From a checkpoint of a small mixture-of-experts model trained on Wikipedia: vocabulary 19667.
Below are experts of layer 6 (counted from 0) of a mixture-of-experts language model. Rows are named router (the router's row for the expert), gate (a neuron's input weights, with its number), up (a neuron's input weights, with its number) and show model dimensions 0-191. Each number is 128 + 24 x the weight over its row's rms, rounded and kept within 0 to 255.
After each expert's rows: "mostly gets" lists some tokens that are sent to it at least half of the time; "comes after" lists some tokens at least twice as common just before its tokens as in all text. This comes from a sample of Wikipedia text that the model never trained on. Tokens count by the router's weight.

# expert 48
router [140 140 133 116 119 108 104 135 173 136  89 117 102 122 106  86 169 127 100 155 140 121 133 110 132 104  99  84 125 107 123 132 136  68 153 156 123 146 106 120 132 132 114 139 107  95 136 140 103 133 116 127 135 161 129 150 170 143 173 188 102  97 135 168 137  50 138 131 122  83 133 125 154  95 123 136 154 162 132 124 141 160 103 134 163 149 141 127 118 109 114 130 157 174 153 124 128 117 143 132  90 118 156 140 147 109 133 167 128  97 118 149 162 108 115 129 115  96 124 118 150 120 104 119 127 141 125 130 136 112 157  95 150 127 121 140 125 117 135 106  76 100 132  92 119 102 148 139  79 129 109 128 112 124  59 115 166 141 115  95 121 170 115 158 126 183 144  93 129 168 105 125  91  89 120 140 132 117 142 162  94 159 170 115 116 131 156 136 145 134 110  86]
gate0 [143  92 131 142 146 125 136 128 139 112 112 188 114 125 162  99 108 154 111 162 106 146 135 153 151 104 101 106 119 159 142 117 126  96  91 148 111 138  99 158  98  99  99 119  92 119 161 143 146 160 142 112 144 106 107 110 108 140 103 109 127  73 137 118 129 108 116 123 148 106 109 167 156 156 137 136 138 111 128 130  72 120 163 104 131 106 118 149 105 130 139 175 140 156 145 126 143 139 129 139 101 124 131 106 176 148 150 136 131  93 150 111 140 106 108 155 122 101 142 116 183 131 127 165 121 166 156 140 122  95 137 121 110 160 118 135 145 109 145  81 118 121 176 131 128 133 122  87 112  71 165 103 198 104 142 116 135 103 116  96 120 155 106 115 137 169 183 103 110 138 126 177 110 131 152 104 139 141 152 140 100  99 109 186 135 112 103 143 119 107 137  92]
up0 [ 99 108 112  97 104 142 117 109 100 156 158  98  99 149 121  94 158 135 141 147 157 122 109 131 113 106 113 135 125 145 151 138 148 149 156 113 173 132 148  96 179 134 169 132 136  94 148 152 117 141 141 118 129  97 111 128 127 137 134 159  91 153 132  96 144 126 139 169 101 162 129 118 126 114 114 117 126 120 143 158 161 150  87 135 126 157 147 127 127 128  96 144 108 125 154 150 146 124  97 134 145 128 149 124 102 138 101 113 137 133 109 102 108  82 168  95 148 154 107 127 117  72 135  98 120 109  78 114 151 136 149  86 124  95  74 115 142 100  97 161 163 184 129  85 179 117 115 137 147 178 100 153 135 144 148  96 107 115 129 157 163 121 148 115 105 109 121 132 157 126 101  61 146 146 113 116 126 128 103 140 105 125 166 102 166 120 128 111 148 159 183 133]
mostly gets: " this", " that", " This", " same", " where", " these"
comes after: " of", " in", " at", " to", " for", "."

# expert 44
router [117 129 140 151 126  61 149 154 142 118  86 106 105  82 118  90 155 144 157 164 168 138 123  96 126  96 134  87 132 121 150 123 146  89 114 155 130 147  76 113 149 116 101 146  98  76 137 121 141 103  96 105 150 127 140 106 166 131 166 116 114 101 111 147 114  93 147 111 116 105  98  99 123 129 106 121 143 143 146 150 140 145 132 116 157 150 158 106 119  95 112 137  95 155 149 146 111 114 134 145  81  99 159 151 161 114 126 124 142 135 114 178 148 114 110 146 101 113 110 165  65 129 121 147 139  80 122  98 149  83 134 123 160 166 115 153 183 116 118 120 119  98  93  99 127 134 144 122 104 128 138 126 162 135  98 101 139 127 115 138 112 131 149 128 105 142 144  73 115 166 135 163 149 101 125 111 139 139 147 127 153 166 148 119 133 129 140 175 148  86 128 107]
gate0 [151 124 160 114 137 138 154 174 117 126 107 142 133 104 124 133 107 146 107 138 100 114 188  98 124  99 141 125 144  83 134  88 139 119 114 148 148 116 120 142  64 114 141 122 144 160 116 149 168 144 143 120 143 131 146 170 131  81 129  89 138 145 104 171 115 132 104 148 113  49 110 119 119 108 154 146 155 133 128 111  81 117 112 120 164  84 111 145 108 132 115 126 137 125 143 147 104 144 126 136 170 108 122 128 137  89 125 127 133 125 106 135 101 142 134 128 141 129 156 150 122 126 140 119  96 168 108 144 172 143 147 141 134 151 142 128 140 109 186 135 127 119 113 104 106  97 133 144  85 115 130 139 162 106  82 159 157  87 143 100  84 188 119 137 121 146 194 103 125 146 129 159 116 111 106  85 156 125  75 153 144 138 152 118 120  89 125 152 128 121 159 111]
up0 [102 151 122 154 134 116 145 126 154 147 118  99 108 100 122 109 104 122 130  64 203 118  72 114 176 174 150 152 109 137 138 117 123 140 147 107 110 118 128 118 181 112 115  80 109 103 108  96 108 110 137 123 157 113  86 121 148 118 124  93 155 110 151 119 134 139 131 149 140 176  84  84  86 155 120 132 130 105 122 112 171 128 154 140 121 110 117 152 149 104 112 150  95 137 146  91 159 112 126 116  98 124 140 129 154 119 167 150 136 127 132 110 149 141 169 145  75 102 133 106 135 117 103  86 143  55 138 139 103 175 128 129 135 122  94 144 149 119 142 111 176 143 123 146 136 122 177 143 125 173 134 140  93 141 161 135 141 133 156 146 146  91 107 137  75 159 126 173 127 149 121 115 141 132 122 146 101 142 128 128 157 123 120 134 103 142 137 124 122 124 134 133]
mostly gets: " his", " its", " their", " the", "The", " city"
comes after: " of", " in", " to", " with", " on", " at"

# expert 106
router [125  94 154 151 121 123 117 146 155 159 155  79  98 112 125 133 147 129  68 122 102 138 151 121 127  93 105 126 177 100 119 123 126  96  91 123 116  87  80 133  84 130  95 123 101  94 118 143 147  98 116 126 111 157 140 125 164 136 160 160 116 138  85 127 127  77 139 130 144 117 100  97 106 153 135 174 205 163 129 145 145 104  79 134 129 129 106  97  98 123 146 131 132 164 157 138 143 152 116 130 161  84 145 127 122 132 139 121 141  99 140 140 111 136 104 133 149 101 117 124 123 147 150 134 132  90 109 113 150  94 186 122 144 158 124 138 128 108 141 102  87 141  91  64 117 150 119 170 103  86 127 110 136 122 142  99 132 140 143  73 105 127 154 126 149 123 175 112 148 129 126 136 165 149 142 107 135 161 138 124  96 132 142 116 136 107 131 115 162 117 113 128]
gate0 [ 93 122 114 124 132 146 129 110 113 145 113 155  85  89 149 145 141 159 170 137 153 160 114 137 106 145 125 134 142 125  88 140 167 111 150 105  94 105 109 114 105 127 160  96 101  96 143 112 174 111 143 106  86 124  73 130 140 129 163 106 107 141 148 150 165 107 102 131 138 154  93 112 156 124  75 109 171 177 163 128 116 102 133  89 112 129 143 119 145  89 142 153 160 153 138 110 137 138 125 113 149 121 161 166 115 104 151 120 118  85 155 135 111  71 157 144  94 138 102 135 103 116 146  94  96 127 129 169 122 108 123 144 136 128 100 170 172 138 154 131 169 153 120 131 132 114 131 144 135 187  87 128 156 112 168 114 107 118 144 137 102 169 133 137 139 136 157 133 136 139 134 102 136 121 132  88 137 116  64 112 168 133 141 117 134 121 109 151 125  95 109 109]
up0 [138 131 117 134 157 154 115 111 100  89 122 121 154 113 134 127 137 158  94 142 128 117 152 124 124 163  94 113 150 140  98 136 118 181 139 119  88 140  92 145 116  90 185 142 119 141 165 156 145 101  74 145  87 120 136 121 156 145 110  88 138 143  95 104 115 138 123  86 128 151 130 129 120 132 125  64 126 155 102 176 112 100 117 128 164 126 142 101 164 138 150 132 171  97  79 114 125 118 171 156 132  80 152 121 133 159 106 106 132 153 113 134 101 118 106 139 114 113 140 119 121 146 154 116 108 140 122 123 153 122 106 146 176 151  74 117 129  92 131 134 129 120 126 123 113 119 129 162 108 121 159 118 128 131 161  95 128  92 121 150 139 131 183 210 162 112  87 136 127 148 165 106 116 125 187 135 152 136 101 129 109 144 117 103 111 104 140 139 145 120 139 114]
mostly gets: " under", " un", " Un", " re", " dis", " Mon"
comes after: " the", " of", " and", " a", " The", " by"

# expert 45
router [113 111 127 127  96  97 137 127 153 161  89 135 137  85 106 114 156 145 143 166  88 118 106 125 135 122 114 104 102 126 146 121 115  64 140 133 123 120  99 148 142 139 143 120  70  89  81 122 160  99 143  74 153 115 148 121 146 130 152 118 123 107 141 147 134  89 145  87 127  89 110 134 137 122 156 110 154 149 192 126 145 150 105 128 123 139 172 124 120  80 101 114 131 179 135 147 132 122 104 151 115 111 175 130 119 102 107 167 143 140 138 187 163  94 113 149 148 145 123 150  94 136 122 123 103  76 130 118 170  99 170  87 170 160 104 145 148 130 142 142 125 140 108 123 133 102 149 121 121 138 111 125 124  91 103 108 168 142 143 137 120 137 116 120 111 152 133  98 115 146 101 154 103  93 124 115 112 108 154 122 123 165 136 154 153 112 156 179 151 116 105 116]
gate0 [131 103 136 129 155 124 127 122 152 163 117 101 150 124 131 123 108 147 126  68  73 104 131 130 139 148 174 183 128 150 100 126 108 106 157 122  79 105 124  76 138 161 159 126 145 102 169 130 157 166 136  54 152 134  78 129 129 121 161 131 131 131 115 158 123 111  81 125 160 103 139 106 165 118 143 176 126 140 138 149 127 146 141 103 192 122 110 154 148 160 140  90 126 158 123 155 136 142 117 128 125 124 160 154 134 131 115 120 128 124 162 120  95 110 160 122 123  96  88 123 149 119 132 144  80 109 140 132 110 152 135 100 140 151 168 153 119 113 142 156  60 143 130 121 129 120 105 117 127 179  75  99  97 152 113  84 123 124 171 128 155 148  73 113 124 144 129 130 120 124 129 151 127 119 130 140 106 114 130 124 110  97 135 123 114 106 102 141 120 132 138 143]
up0 [ 84 135 140 139 142 107 143 165 152 142 126 114 158 115 125 141 119 148 117  64  93 168 130 111 134 136 164 141 136 145 102 144  97 116 108 129 116  97 110 138 118 121 125 155 127 118 155 109 112 143 155  88 161 124  91 151 133 125 122 148  81  82  91 138 147 124 104 130 140 122  84  85 130 177 168 117 142 146 103 138 149 143  74 120 133 127 153 166 139  68 149 115 149 137  99 123 142 186 166  91 145 130 125 121 146 109 110 100  94 114 176 151  84 136 135 157 123 112 160 132 119 169 156 127 121 130 152 100 117 102 131 141 127 148 135  82 146 116 104 116 120 172 108 141 190 124 130 106  98 176 127 101  90  84 125 131 112 152 153 103 131 139 124 103 172 164 106 119 121 125 107 129 132 131 159 116 106  88 153 154 118 140 140 128 135 114 153 158 119 148 128 127]
mostly gets: " the", "The", " The", " \"The", " Genus:", " Website:"
comes after: " of", " in", "\n", " at", " to", " on"

# expert 10
router [ 95 137 146 105  85  80 116 134 187 151  86 157 142 134  99 107 135 155 121 126 123 164 115 142 108  98 119 119 128 144 149  98 115  91  92 101 134  67 115 160 106 154  87  99  89 135 151 140 128  91 156  86 156 179 135 125 118 126 135 174 151 135 130 151 150  85 141 101 150 106  96 123 132 107 148 172 149 103 108 115 140 172 118 129 115 135 142 139 102 114 110 103 134 163 137 150 138 123 130 127 132 102 164 126 149 105 151 141 136 130 121 150 157  93 119 172 153 107 116 124 139 146  96 141  90 107 152 125 140  90 194  90 140 129 103 148 128 139 141 137 103 125 133 102 107 159 109 138 165 127 118 128 130 116 117 120 173 141 112  95  83 121 117 127  87 160 138 100 169 154 122 144 165 114 103  99 133 128 166  96 104 149 122 114 161 108 125 136 116 137 144 101]
gate0 [ 94 136 116 143 148 127 147 128 144 134 101  74 175  87 138 126 148 167 161 112 140 133 144  87 158 152  85 170 134 138 135 151 122 113 122 123 111 124 135 130 101 104 114 160 135 124 121 111 114 173 126 172 145 156 187  69 136 152 110 102 121 127 147 153 119 131 137 153 126 147 160 107 121 113 160  90 131 155 133 171 113 109 129 129 154  79 144  94  72 140 117 143 125 105  85 107 105 121 113 132 111 130 134 106 113 167  91 107 109 119 135 130 116  89 139 123 121 134  99  91 106 120 154 172 125 116 155 110 114  91 135 134 126 144 122 136 105 136 138 143 124 167  75 109 183  91 127 113 141 131 117  70 155 153 148 120  99 122 155 175 159 141 109 140 155 121 118 147 131 170 152  98 126 129 155 164 132 124 124 103 136 124 151 136 171 113 123 135 114 132 110  71]
up0 [147  93  73 153 119 130 104 135  79 116 164 117 115 119 138  90 133 138 155  99 150 150 114 121 144 157 101 127 114 145  89  81 125 141 157  69 145 121 188 121 166 112 165  97 128  94 106 100 130 121 171 140 131 114 134 130 119  98 124 117 125 141 128 105 151 122 140  82 153 168 135 135  95 140 112 123 124 143 161 144  82 153 129 113 157 109 154  88 117  97 147 141 133  95 102 153 136 128 123 116 134 150  96 168 117 137 143 130 144 147 128 119 126 144 114 161 150 119 142 144 132 121 124 135 153 154  95 103 146 143 106 123 127 124 112 181 112 101 139 142 150  93 147 121 152 150 150 146 119 130 180 128 122 113 119  87  97 126 162 100  90  80 140 124 126 141 129 125 101 132  81 186 141 147 124 146 113  92 146 124 152  80 139 122 109 110 152 150 167 167 102 187]
mostly gets: " John", " June", " August", " April", " July", " Robert"
comes after: " |", "-", " by", "|", ";", " by:"